python train.py --n_layer=19 --d_model=128 --n_experts=128 --experts_per_token=2 --d_expert=64 --d_shared_expert=0 --activation="clamped_swiglu" --moe_layers=[0, 1, 2, 3, 4, 5, 6, 7, 8, 9, 10, 11, 12, 13, 14, 15, 16, 17, 18] --router_score="sigmoid" --normalize_top_k=false --routed_scale=1.0 --balance_loss=0.000165 --balance_bias=true --n_groups=4 --groups_per_token=1 --init_std_router=0.00861 --lr_router=0.00103 --n_head=2 --n_kv_head=2 --head_dim=64 --vocab_size=14346 --norm="layernorm" --norm_place="pre" --norm_eps=1e-05 --positions="rope" --rope_base=77300.0 --rope_fraction=1.0 --qk_norm=false --attn_scale=0.125 --tie_embeddings=false --parallel_block=false --init="uniform" --init_std_qkv=0.0199 --init_std_o=0.0 --init_std_up=0.0199 --init_std_down=0.0 --optimizer="muon_variant" --lr=0.0123 --weight_decay=0.013 --lr_head=0.0089 --grad_clip=2.0 --warmup_steps=200 --schedule="wsd" --decay_fraction=0.772 --decay_shape="linear" --final_lr_fraction=0.0 --batch_tokens=65536 --seq_len=1024 --doc_mask=true --z_loss=0.0001 --train_tokens=377900000 --steps=5767 --dataset="wikipedia_en"
Below are experts of layer 16 (counted from 0) of a mixture-of-experts language model. Rows are named router (the router's row for the expert), gate (a neuron's input weights, with its number), up (a neuron's input weights, with its number) and show model dimensions 0-127. Each number is 500 + 50 x the weight over its row's rms, rounded and kept within 0 to 999. Numbers have three digits each.
After each expert's rows: a language model's description of what the expert responds to; "mostly gets" lists some tokens that are sent to it at least half of the time. This comes from a sample of Wikipedia text that the model never trained on.

# expert 7
router:596550494415495532582428458497503452588480466519534473480511510592526511463571600590532513477460538394487481590446460517534497459476507412510463528576540550504485503531526495571549515507514438405451494480588538557467379558507462474467524400474527498547502405469459531591412489488444496532543492449434503605536525459473525512464571426539566496465493433476548448451440396535478530440518
gate0:516441523427433491532541459495500367562495600442526524451485496499440509529492445597570468483497534453555495543447523567559350476522465474545469457534500526475450460536539476495499452536624500416548480534490515461516440527501505602477475449499570557603569540516484488552536471505490518494429527525404545628532531569410507430485592505509502459453505436425466525475446590525498531429451
up0:510450469376507459583525442483419419528472589452551456521544516466479513495560466555551526398532510466549473518431495566543391488535478455545461501549510578441463536481472471554558507567642504451535448538446506495475482591517487539459498422470524534562610451551494453523479386395541534468459572478443535576488516514449447449441557495536579539461505491460457519513505589557435489479538
What it handles: Nouns for places and infrastructure in geographic descriptions, such as village, station, road, line, District, plus located and is after place names.
mostly gets: " located", " village", " Avenue", " border", " Cemetery", " bridge"

# expert 22
router:510530469464440490457424437573533488576521444482583487462492551553501485439551484528383538505392515450483460559474450481524474535497502501482458525568491496511473460541549479545542571567445451487488593508561533585452460551589464484516457551482517558589507447528454535516459519505541504496444464487334564466529522410587598439494514425548508501550478443452492453428412514652475526499475
gate0:649539468518506433403498405545528461523522460459498474455499450498432485460484556544492542605528514499503478477437428463561510580481501477517555541616510469402507484476535469530492591562466505523494545531431496486457541482517481531461500537496521592451599516584450536530465506485548529555503485455395486415478462358518483455566457469574444500478472495512432540595441449597565550460438
up0:644510520460486502495467419533533500517457500438531510425526567527478471536410644548445550551431491458533470521467451511504567499491419455565467525535561549464593490463611542477459504486520510476495542527459465532565481492453538469433539508624540515424462415508445544477468593526514521501525500507481494440507490310528472464518477455489476531537474489497427594533459443493543591419462
What it handles: Adverbs and quantifiers in fixed comparison phrases, especially as well, as far as, such as, just, even, not only.
mostly gets: " well", " such", " just", " far", " even", " shortly"

# expert 10
router:552517558493469539467434540549487537506430483542487488569498520575554504447543526564466507493494563494559426534485455501507503501526414426449400589456413497415492493492493388612520546485534450480480461389468464534524448581585458484533519473459586499513614446492406557498414529503527463496484500446519526522590518523488541461480486467586456519512553416435471462438378414562474553561484
gate0:510503519439512539434574621538549505550510424614445390492445601478610427565475481469542529471456512551559506591442477530509543474448419543484527505495500502541527564439489504577471494426525445489478458457556472540538456526573473446521528565480552544529582417560469555487385514629500498468493462462437456508546508474533495507443441516558442512527486517451437495400439478464507402482501
up0:434507535404475601407503555506573543569518507466491482447536479505548588438515483557458489494525460595526485573522450538477512548535517463512556546511444482466556616481486505522396518466523454515491473489570551490579433460604491477605511477429505568550494383528458512497439495526543505414527523464437544469607514471484427417512427477559427471522482553516515458435425461555430396540479
What it handles: Word pieces, digits, dashes and units inside stats tables and parentheses, such as chart names (Al-bum), m, mi, ft, ±, population change columns.
mostly gets: "Gls", "loan", " –;", " ±", "GER", " ±%"

# expert 38
router:503517551424460515562457430524470496572408491542499497525466499498571528452444466537498488404392519441539479517471517417535526469512470441504533659565550518464434557502506424588533551518469486406469520430407535536498419611477472432431485587526501474516510449513468526614419565523471501504564521498538462478541460475510474486414481525551540532549501436464553434448444488633473501529525
gate1:459544554515446545578454532395492532455505488555547498569589553461559512543540561424482500447462366416436528538460527441526476481487456539435582551465527521458444487535574562605471521414490501451467571518544476448463557444439438497501533584485551499504478468457532558614403491490455487446500514530546471430518489508470518481535491568481461398481493493441508527515470466523663549536431
up1:530457470456536614560498475546511517595431473578522488569491467439547508541487470502548467557482447454474518556372519444514465492565399540481489517515616507459500438572417500495502532518452480512533541473432477541490538570455501485511568545441540547400501489488606575528389509472485396449570428418513462474476512450471588527496600535469504415467470529526534554415421535491575507489520
What it handles: Last piece of a "= Title =" heading, and the line break opening the article body after its short description.
mostly gets: "Studio", " classification", " ="

# expert 8
router:551554507431525514497445480558539565514435439488598467581476488524455537500504555522463559471414511465481508551446505470549528516529497429534399537491476545490515489540547457546569502575463544489477560508536480614506464643512505541458442458503505518556512396505459522573513536453474517471493412461401550560539415388552475406513509503474443523541481492404523464403394499609547505482419
gate1:550568518583475484351453501544596564459387474473563483486481520437545527469483527565467453451431479481482522500518513497504481401450537466490461438498456459566511540479494502493483461398572483483552433600435494510499544506468536501562477496474488487590525584413424527567535528414479510523476494440489489453518585518518499580572574536535462515494507544468631461354497518499455607517479
up1:567474483604508521379448560539530558459414558419472488414462508471499516360480544549508411418446553490513443442524514366500475535442576596523436504459520454509573570574531481508493478579431590500506462433578481502466477449504486486501501552442499556445584513458489549440531531501528516530563534476531550537452515549557458484448548532562491472520480505514513507500363522539478526470580
What it handles: "There" starting existential clauses before are/were, often after a comma, but or though, plus some clause-linking that, it, would.
mostly gets: " There", "There", " there", "—", " shortly", " may"

# expert 63
router:509502496445471609466468492456486476516505372441570501575466522555526558409524498496459582412405508498443473585506481476513450455492503432546526533564417457478531455567530515544650527494446477526511480499560511561539504577501501504578474452413496489547500451482481606533438585474510503582524429455414508463511431494526577459492469483595531432561479495457506386432472465591480519480498
gate0:529484477473499537538552413544590459526498557494484515525479498493564407525548517449450547558450520526406506539467528481552504552428440434458456534548482410523560505455462561513503504505444508530540480514505493539501512603472468410510445447594513497540570535492478463475437498438485434536553455513459505633522470528463581497537467427515598401606489352404559436590497446461519557481552
up0:541447475466553542580494466537557513481536512506526569522459449472477387506526508430417516487460545506418451511472552507551486536467472431485448573518464434493638496499525524493545467459480533492496419451466505520534522593472524471596439498565530482545541572533406486495498459457483468487519487489450476614533495496445526576528489438585571418558546325417564481587519447433504546449578
What it handles: Quantity words before of, than or a noun, such as one of, more than, several, part of, three.
mostly gets: " more", " some", " most", " several", " one", " many"

# expert 47
router:512486496483515539585488492558516394567454487476517488487544562538552509455613540535501512467442584412488422542504552514495503508529520424412490440521436563390497473526474501610542526528496503477461487460548517562496470599493484471535423429526583571603493467435472542559518586486454508532395485412531481571555510427491502483496542439511429485515594493414520527438486372535468585484505
gate0:528500538539519532564519498528491374510425513496517516459398565557508512500509546520540512549393561476554511464544499468488486481594505563379455479527451520485569601477552539530575529542600471422439483535490505502505470516483511546498468441411480463499497437546518471460581521512348494449498466365460478500506471532481507631502540433501517537549482494336512527477486428575467505514499
up0:471430504485530504485420477532531363488431493533520547404397540543453445456558549508550517517406597456560464529627495497495529471571544563465482487543427541455560625536579569575516522492576513452481457531490544476465499516458527539510434439478473480491553470538548480449533566527337521449479501383481474498512514462486523533470561464543524515513487513382445548491469446544463542486506
What it handles: Word-initial prefixes like ex, con, pre, inter, trans after articles, as in exterior, exported, exceeded, often in architecture descriptions.
mostly gets: " ex", " con", " Pre", " Res", " res", " Ex"

# expert 24
router:512542499443451593532446514488538495529472392534485510578513579544470524529557533507448526520446515488446513475504521474456517489479561507536518590472484489444468470608551422601484553482497491429414513446542479503469385578550418534486531460434551550480538475449476532609537623477406539529476462489529554510549387452475576451411544448539439524482496439456525439434441472526449582583486
gate0:474618460560552449538522568481554591486489516564576440564441509467527459401535513403391498456480468448531470506531499447477480535582522556461526622517479519513554510503435474442489543439435557450500526460450470455471484510468418451579580502405557540585469531544511558570424459498456440476512608503505447563481546525472492490479416444563495541483551511476536476474418533521555487496379
up0:493531431495517514405456547520583595597439411593516473462488477467453398494485521396451473451448504510529498505530488525405604388598575436500479652468462507536548443465404487465506517447449517457531487475531458520513494501506483541594523441530565495492462496514550485491533544526474516490531580515580390524535465454486422500462457476571512509572553430476509526547561535508557530552460
What it handles: Column-separator pipes in table header rows (Votes, %, Player, Apps), markdown table rules, and list-item dashes.
mostly gets: "|---|---|---|---|---|", "|---|---|---|---|", "|---|---|---|---|---|---|", "|---|---|---|---|---|---|---|", "|---|---|---|", "|---|---|"

# expert 45
router:581548527367408647418427470562545549519505490489458497496508614564490514509546518455468565406462563423497503524515501488517507483505463447491507603491494492488493466614506474593509540568476477502473490406426438557507453507560513526494502487413495555514530414512492531544482580514483504574574469473512505511615416500477556521458494468563447455556490523491564446392450411484519550520491
gate0:523530555503513468463522366576542556583519558531472482506562500520536593435462476510435427467543512455511517579500484535532439513443493431496469533512483499500526508505477436508548419541611502437408436489520510523508414485388522487444478514530536539486497551483469501546466360564463579534653515512536457547472573432526525508491443506465451451558483442429586533384503559515521517438576
up0:542470597544426456470554396599466581596516517439562507491508464587556565494553478502458412547534507450488539536506503519583491533491449472504518500498518466475481532504495472486553475579540482472434408506496501514540438485384461525428500532488514559545479598464464463560552404523531603544617509491554416486478569489501522460464384468529474463452462533395565454397482554533453514465515
What it handles: Pipe characters starting or separating cells in chart, election and sports tables, plus taxobox words like Animalia and month names.
mostly gets: " Animalia", "|", " ←"

# expert 52
router:512450509439507583484423524524446542577486434492473532548441505611554509486528471459463495526463473508538453498472521496496515492535472449535481599581427574468484514575535514545480571594550461539480501461427449537511520543540472494553470480453519479498554393422455615672511571482428507566449503425505443483563475458478567458481476412506471447609568477453557486433473433561531527473426
gate1:453505497433443528575498523434471568438513515481503492508536502474542498446506487542463533453523549448468556425561478501558497474507457439475449418416567471507518474512436553502476477538478457522507547439479431503474424463536500516589523534539517616468505448436457514577590495427615504434468519559408555516481405453623398457500614493469483464479525463537627585481505457578528453585519
up1:470530516447447519559549636437516546453470508478449490555516458530535503518519450526527570456520564448475496459589427485524476512495425471490445485476517464581480421549549503490420474532448455530469496432470473577422504409524569416587543526489557593406482445453482581522622552475584456438485536596429465545499418443510456453484571480512452422484539460557565532452522497535548512580532
What it handles: The article an after is or was, plus name starts with An-, Min-, Han-, as in an average, Anwaar.
mostly gets: " An", " an", "An", " Min", "Min", " MPC"

# expert 39
router:527515536429447548489403514594535511536476437458527513578476488532491574441509527550458536420435518423488460538452468449526557529495499485534451548584463499439511463588536455588567565518441461410477516450514463569481429572481503409498493501518517557478515467487445526576402564461459496500449458441502509598558400426534565475413551419514530425549492520441547499403432399513538503508450
gate0:508603467401556448540490467595510396483540413523529502489473487610425494439520493562446509470538538494480463471519504431590588516473589465483550519558544500390489567549503525628422483457576490398552529516532457529404398492464579502441552526475432471400498496514448449514467581532522471436526496465529541543514490555446533486482536474518448514481456489509472559520604481485567515473458
up0:480573436430557421493512448577557452491526430570527525483478413621446546496472473554476489479520528515533460518502492474640547513459578445503518513523548506374524572536510502624448478440510536376575534504528463494395408483455561430458550491513423462382488506481473456546453569551510493464472480457551591553490465543475582484533504494527467500483453529493479523543592453505548475510485
What it handles: Full stops ending sentences, often after a noun and before a new sentence or line, including ). and ." forms.
mostly gets: "\".", ".\"", "\").", ").", "."

# expert 23
router:584535537405505503474381537552523538547439496484502453513467532539501502439533529492419476472444495426438457497406470447514472512509454424463480539541511501518491576530540410563579579599501523485459533390560483512414452570453424465481525500507472519529534455465400567557459576530504463557518490496421528557554489422469510484417502461604467463590540456471488505389489475575534597567502
gate0:521480595459518426614433482490411488482474476472480528542458487445473458474561553464493498589531485527567555511505549509480457488555495422508487598537481435545489588461551533468448506451494422418528563473416529421503463573593461529525514489489457423460587566488501614523523596465458393444475423543454405480520420536547502498477503574561552629546490485499469558501444514495473471543485
up0:514476528438498427587488483497414568510529517465458443563429497453484484479561547437469478530499506520549582503451532463484444475601501418524553564575500411518508605501523514481509492447469403494523586441431522392540415551587481485453516507483449493476573580500501617555529558512419356475434474533518421493514458545585489491515467547561556598526548475507466577483482524510479450491461
What it handles: LaTeX tokens in formulas, such as backslashes, mathbf, subscripts, braces, and variable letters, plus some prepositions and table pipes.
mostly gets: "\\", "mathbf", " \\", "^", " $\\", "_"

# expert 49
router:506505560449437542432487522471498545545505442454597484536455575541507533411575484519443615421442562449525466480482491530444473461545445493490500616572438503468483529591550472546567554491422453460503485463510515528485519532552440493578458475462523548540469446490465598534408574490469531516441464467430460468506421489526570424432476544586481417597492504451544396488400518570507514562523
gate1:548528475462507436437524498585505545476421487418590496452430595612557580542539476530480553513475575478519511417472442456471553510497423526472465501472487546497487442443439542469499482474440579467538498525519446472356484503483421423499548536544440552512488436474487471560511544505501451504476489529457546510438505609554468540551562481548591591459461395486527446442473550635574517472503
up1:638533441505457475479501439563511547459464500467524545395499598583460585522584462507529514500499612488526492430464497431484518507468394496451466509439492490457493459537532544460468466503419591459567467560501493482419569515510422433475415567528405552527485498423453532541482567511531464478452501514429531505465459500538540558613521476515594471527451436463589444523555544603560508481476
What it handles: Quantity and degree words before nouns or adjectives, such as most, more, several, many, first, other, often in one of the most.
mostly gets: " more", " most", " several", " some", " many", " largest"

# expert 56
router:517504582415468463534494428539497500544517517563547486490396552541584537423500491494473494433447537488464498554463496435493453440493481510545477607571523544452477552583543402598460543486514439398475586470507469504507415635479401433486478543493526550492500411514501569578443553517439462474438517533552431465587436537549462450416547471548511493497521483460544474399486470579487525470475
gate1:519493596471539442469576511420556502488500466620532517545486507546552465438500599448399466538571577438491561411494448512472363510479454489469440555557511461538466436499444417499553665473445472505586531475442459499488513530479473467585476544526536531444529447500524449535468534550541466524509563506595449463506479541534532424499414562480484533530545458471490465449493508625456494508463
up1:503496604434535425506565433434584507440495519622471525537480513513537494444580541464401488481487550482484546505425467431496383544474450523461473553564467439490527527513451432524511655455448481551492533489447358528557439614484468508573451567503532544446522502430534493572428574495539448514539464554574481538543493490489523428536495542507479460485553484467475481475403486576492513501494
What it handles: Taxon suffixes like -idae and -optera in species stubs ("a moth in the family ..."), and line breaks and commas after titles.
mostly gets: " Animalia", "idae", " Arthropoda", " beetle", " Insecta", "optera"

# expert 35
router:504506561440484607605440489570512466466482458490537479460526565477549543457516534518517513483481600445508532505447497539486563490481440430436438464448418530506452556594543470599561562493441530508444535490508554554476479595485463483447525433531568518570497507391429568578436521521485495566422516468450460490582561462456480479452538464544476407465561490439479528423462432528564633480441
gate0:556517455430592560523497465556497478539501526521501477430523530556487467511625446496430505455555412520519561569484547509486497535517469457549550374467533549585543406641552447510483524471469456349495490512513527533574463560436401477500447527512503524610562459523500471551484418546439515520502482518540495416527416429468498458592487397483491545486494538470439475504480456494584490493505
up0:491541416426592524495498476515588502468537544479529481419501515553528441487607527511448548433535478479516527522487567505548523506525436435523534429460506524577508428636532458542536517507511491381468482471551551536550520520455436466493448465474413558571546408493503446561396430519478512522417510539545535426509480495474535443591437482457508567448495504455412481431547429555624584493483
What it handles: Word-initial pieces like rec, res, pres, sil, diss, as in recess, recreation, silent, plus digits inside years and scores.
mostly gets: " res", " Res", " rec", " Rec", " pres", " diss"

# expert 61
router:501459520350478536483472430509527535533557498524521436537459546553569536520533581507439503454386560408441493518429424473501572473473496521492457558585502590446562537545502443592500525518495425447471522501536451520438455621521456425526505399453518561516561505511440512530469528464435461533457467535504506541564500494515526434477519437572481459494573436458554462379480432613490547533503
gate2:545475546463478432470549440456391544559471526520479481521449405574589533490458439491492488567475526467463403604490497526465520503509443563534562460512511520442421519529520423558449531511559481568485539542414533556513572461525428674475443569538404362471518447612495509505454487453524497457540533443457493543483491549411502524532545514575481458518558489558468510449451471513502488536538
up2:538425491475505545479430604479531499486487442590406549480519556476458415526481513548476566429481496476487471411441491585475566483449475437480515499524549537613576524479565546437559537531503477441547599415507503455518463531533514358556547425469523540533451478412549576468489561544533533468445458495475509535551469421461530391499582452454468579497529505484581527547514591475545495442476
What it handles: Words in species description stubs about moths, beetles and fish, like of in is a species of moth, beetle, brown, idae.
mostly gets: " beetle", " brown", " neck", " moth", "optera", " wood"

# expert 42
router:579498474483504568536444481489537452547505489500532471490564509638517527482521520522448600466467474467509450516429464471513505458527462505429402522564501595430491542598532442567546504554473452492495534480509428535361412530533459431527532433417469600525604464467402487540515521503519432509590491476495519542546557456549541475454577504579438475476557452465521467417518387546510525569489
gate2:551497520482437540565492433487557448520492603469518502480510552470439512522528499521470575409432527514536441522413502520637523531490463592501530568473451499564530571558458433492493523439510382459369431522452524406481433548543465446559506499497527510506537465485435487505592520544465505461633458468482435545512623466530464521453520446541471397566500536460520521469547495432464516579535
up2:501495491487407553598483434471514501481453614509574500467514523539474555507489512514507514419436577471490397537447444476563556530430496563497503596424487506517576538534458482480517530446501433490440466488522499428451425589556504495522532446529491490516520442484457479486564533529462501484667494461487482554471635536500440565361597428530542429457513528432519502448543502473481553582468
What it handles: Material and physical-description words like steel, brick, wooden, stone, and chemical name pieces such as met in methyl.
mostly gets: " steel", " metal", " neck", " wooden", " brown", " electric"

# expert 53
router:575497515442443544493391521571565522533452458446543490567453482559493572448541524535466565434428538425517444505448480477544559521475512457491467529598435493460488474577535450610597579532481483426473545444552472577459427554521501424529488491491483479491530441467447580538460570462439534506449472464499520581567407448544581462444573454499501408568515486430552496422427428505523516505450
gate1:561554457545540397477519463434489524529452504499533482488483443485633521517485575511459465544433552500450502494520518482495455508513465573506449527501427471470496515494573455588483433443522530447558529488477393491399488503455515421553484499561461553533546427434414518518459585485535637603454462615592567546592487410464448481469418472551514459469468450506542552532466468541541556483546
up1:569546490528488417508496462395538520551462480491560502421493411531632476482503529476474442506517566536477435494465517427488483528479471552504460516529452390520494462388532506557514496459486573434546504596476439534429494489425517423575485542535464513504525448454423559476474579497533578521513489599580600583588479446448462516438415423601498461514464498509505555590478484531518563453489
What it handles: Full stops ending sentences, often after a noun or year, including combined forms like ")." and ".\"".
mostly gets: "\".", ".\"", "\").", ").", "."

# expert 13
router:520510572471429584518433521549523518532500441439586490569472530519561485432524538544459515483465476456479523521442486452496467480531421474433467573498501506527513431611494466550505569543512460405460521393499465556510453492519489503521516503514553521586609471464469572556421580478447453515501501513404463537537453439556518461441567469559450453567608473424591501418379475499544618489475
gate3:589566521522457477528483590489496583504531509527508478594404558478477421519429621475369440450509448460597498459425528505552514563472435470483566507548524474540449489433545436513543504508524566555435544497516394584505427454498521485471587606449484473551558500539479497549442490427532482475527475497456506558577478520474499479441486482521445391506608434521522507485426564424474533503496
up3:598541493501467475554549611441519557513588557561558501572439557495430450515447552445396456417491459428529513480477473487495470557470417493511514513502538486501495467493563446583551558539539560538455537462526414498483474475509549450445615602466507499523527394522518500552395522410554400465532540538446417471540504520467519507395468445513480395523596495526515480489444510487541559507470
What it handles: Prepositions in film, music and release contexts, such as on YouTube, featuring, alongside, of, in, plus table pipe separators.
mostly gets: " featuring", " alongside", " on", " On", " backing"

# expert 48
router:529472585453445523508410512602514492551445453492506548506529585569553536496591592556467485345478571462524434461473567491558475412458491422529475542586509545527527460609542464576498562496531452430496551448486440543500461544547412502481514486426494480510524398417494552607469477444491498523479445496466487572501518472539572423477589481536541434504500520481480462410473451526450542515505
gate1:457458494479464557441539590545500595553481461434461550463498560383578475496511509414486457450553536512552458455442512557545415471514517498472452550474558441520494467492470533629539468461498500515383489581530583560525503523519431477522461465451506518530527588421478468455573582516453521370474462574503480466568538484500480549531614440468437479500562397496489428557555533461522453499550
up1:482542501500564501563583581528426462610561494457531581515547467465635534522518528458488477455531559499451488443504557509436376522551531477510413541508505393483578507451540567515573499443492487577421458467480581427477520470500468498479455411416522488557500585427505472464477541438553572416501510562478533534518543458459412570510605478428513471518526454494446526519502462443510439439531
What it handles: City, region and country names or their final pieces after a comma or "in", e.g. New York, Turin, Bombay, Borneo.
mostly gets: " Manila", " Tokyo", " Mexico", "abad", " Panama", "wich"

# expert 41
router:559433555446456492505433566590605472527483509475472459459547532591505568467505555515455515401451525447459421501444497517440543416471472519506471541580514594427448486549560422561574547557489472484479582479509428557483485566534413425461540466461531532568577480498478563611454520487444449532445498433529492573545478443463527435468558436521486463455526510499431476419510451586465564496430
gate2:480478468518491465548511512492501554409476495574574448455477464562366528442490486504538408532493510548504482475418449501468487542497509591507440580499476580503522457563491458503465558561611482583588481420714525458517473548505340504512490513559457554482495524478533513472525492500376435517515550531518543465452461396532446505504458536488484556462530464478488521543452511523480479555520
up2:500491461500445495456507478525507520399483479552519448464483474584424488422500457494567402485478531517493433524418424517463522521519473579525508616469474570516586452554503533533483524560546515603530495423716516463519448521548339531536516487603507496474535498466546522466534459536402473495535555524498486453437464449584473459474438525481477509440526493474427488590481499548526483533494
What it handles: Suffixes and stems of chemical, biochemical and taxonomic terms, such as -yl, -ine, acid, chem, and "Tempor-al range" in fossil taxa.
mostly gets: " acid", " ox", " chem", " protein", " aer", "ogen"

# expert 14
router:577529527503508578553489555528456536539492454519584481551492574517564529445592539545508458428407533458491381528459481468559531421485518402474519527585536498537440490525486438565594564502549453506416514467549502567517437523501491435549536452434614468514528455446434512573486551502438533483491444450494464608535456477516488444422554397483547343512494462491505470491460472543459489444501
gate0:521529529515566443497511459519485440550488453404491533546435551499439540480528536585470532494442568497472393608461462503444388485541509497505515496503505494412589584403534539464508510571588433476564466581407507537495559437540475605473511503467483476571569476463489579566550576447466536549454500417461539510522427433530393479441544448587511482539521525446455465491543441471505468564472
up0:491603490447582508467524489526407432502560450517488509485499487555454619534519546561500524544420598497483424519518444545538400483489540451531520411513491522397495564403497551559534506581526518450512450520382526505568562486527460543461547404482475438579553414529501562505530506540518543540505441430527548466522498505519420517460559410520538456474383469475415500507543435563545520465446
What it handles: Head nouns of institution and place names such as University, Academy, Museum, School, College, usually after the or National.
mostly gets: " University", " Museum", " Institute", " Association", " Society", " School"

# expert 16
router:541480539422434562491498549519493533535427476522542442541514541525510513423524488525493460442472518520584475577463453453493478507578444440421473526518460492476554507571483443571560600544505431515494562503490472569483522557485486439491486501442553479546539442448407528547471477508554449514446419438471439490580489465444594435502511481647401524502528459356578447483471456585474621519454
gate0:551504488481458524545481540599513556461504491509613506585563483404461556549461462522595493501501502533445480442490499549402503486576431452569447463564526516562514505583519542489562610631481537477517586456448447496466464526402518431517457466446518481515557430596488441481582469433499524541522564498499502531405377458470489428493449459392481502509459522440541505489471528493461559453487
up0:537470488494457462567477562565559547516459524459560547595540491405421479499554484511615485434539533505524500511458498473427488479532412453547509521505529519541552471588615571470565624579512474439497560478464486545436555476440538484517442463395510497549583411572442435449522492469512471527542496555514466466468378463439534458481499430367523500476496502472534530473501568503440567442457
What it handles: First token after an opening parenthesis or inside year ranges, such as (ed, (per-centage, (in, (more, and final digits like 2012–13.
mostly gets: "Ed", "also", " ver", " ed", "see", "و"

# expert 2
router:509523550383495468465417504527527514548396469483529512560524498586500482458558556478472517531478511429491480489493463512464531464564526486445503601545477541457447574579523412603485565556493467507461544518587522443479480585603446520463404509512568537489602551479484553572495507514499500455474466433426474555510552492502508500442505482539418479456608499380487466435416406617457461473492
gate0:573464647418542509505476449527542476487462433565502509487486470503602521521552552404507638522410543449443495458429479470531589625482494497499544358474555523505536552400453544515564392471437513581511519492482456448509449482494498554501498558561466374497424467483468479537497505475525569484471543484439570516527481480464540552517502554476467535454515498519423445536498493435514551517540
up0:640528591429499513504486496531564462491477434607513449521459468503650492495526583394485585542469514417526511460461512476519510626502496481483498397505546495551542526444444516536511440498514510569530545476512445460552508517471540562453506526585525397496464431436418440524422472542474569408470496482402551543556478524482556576551460498435457546458551520467456418502475481524463488502540
What it handles: Hyphens, en dashes and slashes joining word parts or numbers, as in forty-eight, off-season, co-drivers, score ranges like 0–3.
mostly gets: "–", "/", "⁄", "—"

# expert 60
router:604506465438476574581470559589509446548438449515519528512530585535473517433548541556432468388443509423518481496446478483476529481494451466482457550539514569467477481564546400605565573532502527482451570421520513527457425554513472471519537467430546484521533422434452523596488514491468441504525481472437475648505451495538565460414573468536448479501597472460492501469459414531465578501455
gate1:589510471447467491554577461482497479525538515537417591546449532487487504549581502538507477510552544436495553535562584451474548528533492398483392599444480503511431505444486535632561476512383486503563514467530450442555494484570501469559596414559463533403495412422490465426493450429478440507513478483550462529500479555529467476420550430517563588537502486482453453569492478504415532481458
up1:478462522486405495516502482564526580471519446499560361461515483453603406565457513379488426497483463510570520493420436581523424545499469471463544444610578489482581504493534434504528486422531528447487524501441508540465524536485494537567463606458480475556464550489478531531478568477561573442464504602544485520455483491495600524524461520404517458458588522482537484435504500476636507477461
What it handles: Pieces of company, product and city names in tables of games, films and companies, e.g. Ford Motor, Ltd, Motor City Online.
mostly gets: " Inst", " Melbourne", " Motor", "rec", "abad", " Sydney"

# expert 9
router:501469615434509443627426494541497524616462447508579482511514476668496544464561477458410547464460525528554493489469518472491475411544515441476489551453507513465519435494565452568451523530499535471524540466487408496438518529503411514489510418430464543587576460453478537589433479574513497546471524495413449541527474458546536464526544429522589480505513428505585457473485459580483561521438
gate2:480493450501453507469489503483508538600422507478499505605476406543546423537548494458487466478459504486523434515417522427457450612591530541508445486489513529633599513507501519474435547570522565447476534411533488547483527510489503519521465478498590437489594509436564510559466502493510529510518455519577579571472467412490419509512473456527554569501432443569530367516472510555358513447487
up2:399461399528512436547486543454528483553433441500519553480519464601502449511513524477503560526499494496466484530452527488534454585576546579464377429451573532583528506532468444515442494517543511523424528501567475532510498439513504554493532484479572466494511467453579429630477603494494562551528515552556525629471559429501431498484526449522498504473424482485455372491483533462356454513479
What it handles: Short letter pieces inside foreign or unusual proper names and words, often right after a capital, such as Ul(traman), Me-ur-the, Se-ok-chon.
mostly gets: "ro", " Ul", "ru", " Il", " El", "iro"

# expert 25
router:588557513424488535567419480492519544639417501495586489516510538577466544455573595556487568458432523423509469461454510467476487455469411457489519568521495557549435515524512428568591481566491493440464501470559538519472477538504397445468452457445541517526512487469506569576467519488445431527558511468469532567582524424502541437428524481508562460548523423433508464474448427575517603463432
gate1:540527564530553459522541460475594595536447505466586454507506563439354501482530574502509408512498468451470526568477601519382492514481486462504528605585443488572493529489556468463589553526492546484484466510515521487470556459485546402384373415495500472490482496606463545476450537470517544583437556499553448525528554418508506458447449489534560479508537529472491415503478506511423475477485
up1:565536495482645446481538465535561542578487513538516457499470513473449530596457548514560419487518498406488532569464582488420473517517437450503585505549475495616511482491471488517593531483551525510584565549521580532461458454419468429382484430504474468521456456578527496546437506530468495562397503487497439465569542416460493513492481430483540417495515528466461439527391546541478576454439
What it handles: Digits inside road and route numbers such as SH 109, US 52, Route 207, and other numbers, plus road words like Avenue and Highway.
mostly gets: " Avenue", " Road", " Street", " highway"

# expert 40
router:520412525412500482512437456513552510510463440496574479493537478548606513476505530505419576512516603455527509565427411511503583453480481464469435616535471550532458445558474475562537577539426514505451473452516503570512477538570486457519515540489612465557517370428467582497492527464365548511464491508488468504520469464547506423413528490554485483472556413488588435453399512513457495561520
gate0:507445505563601427439460514530526454552517524458546435540480450459496415515473502562538517478540509521427445503577441424531487486506498522558456510498597602525404575583489479503607546544537555478466469496458482567501493531560466465547431497482501415507426474579473576512525492506419549518525483468355556419470597446571524452518467455463503464490492425610528433509422526597507492482536
up0:506538528503560439487455512529556457551534509425501428536491450503511465518458536508473513419557527465474543537518368495447470526621567490497456546552550555571529529542511553506518540568497516415473515454509431615490499574502431403575569578427526425525429421587498568472481460489405455500507478493427511466466536496443533472517510427368511501499514443629530474540414544532480440495523
What it handles: Biography verbs after he, she or began, such as worked, played, served, died, graduated, often followed by in, at or as.
mostly gets: " worked", " appeared", " died", " played", " published", " playing"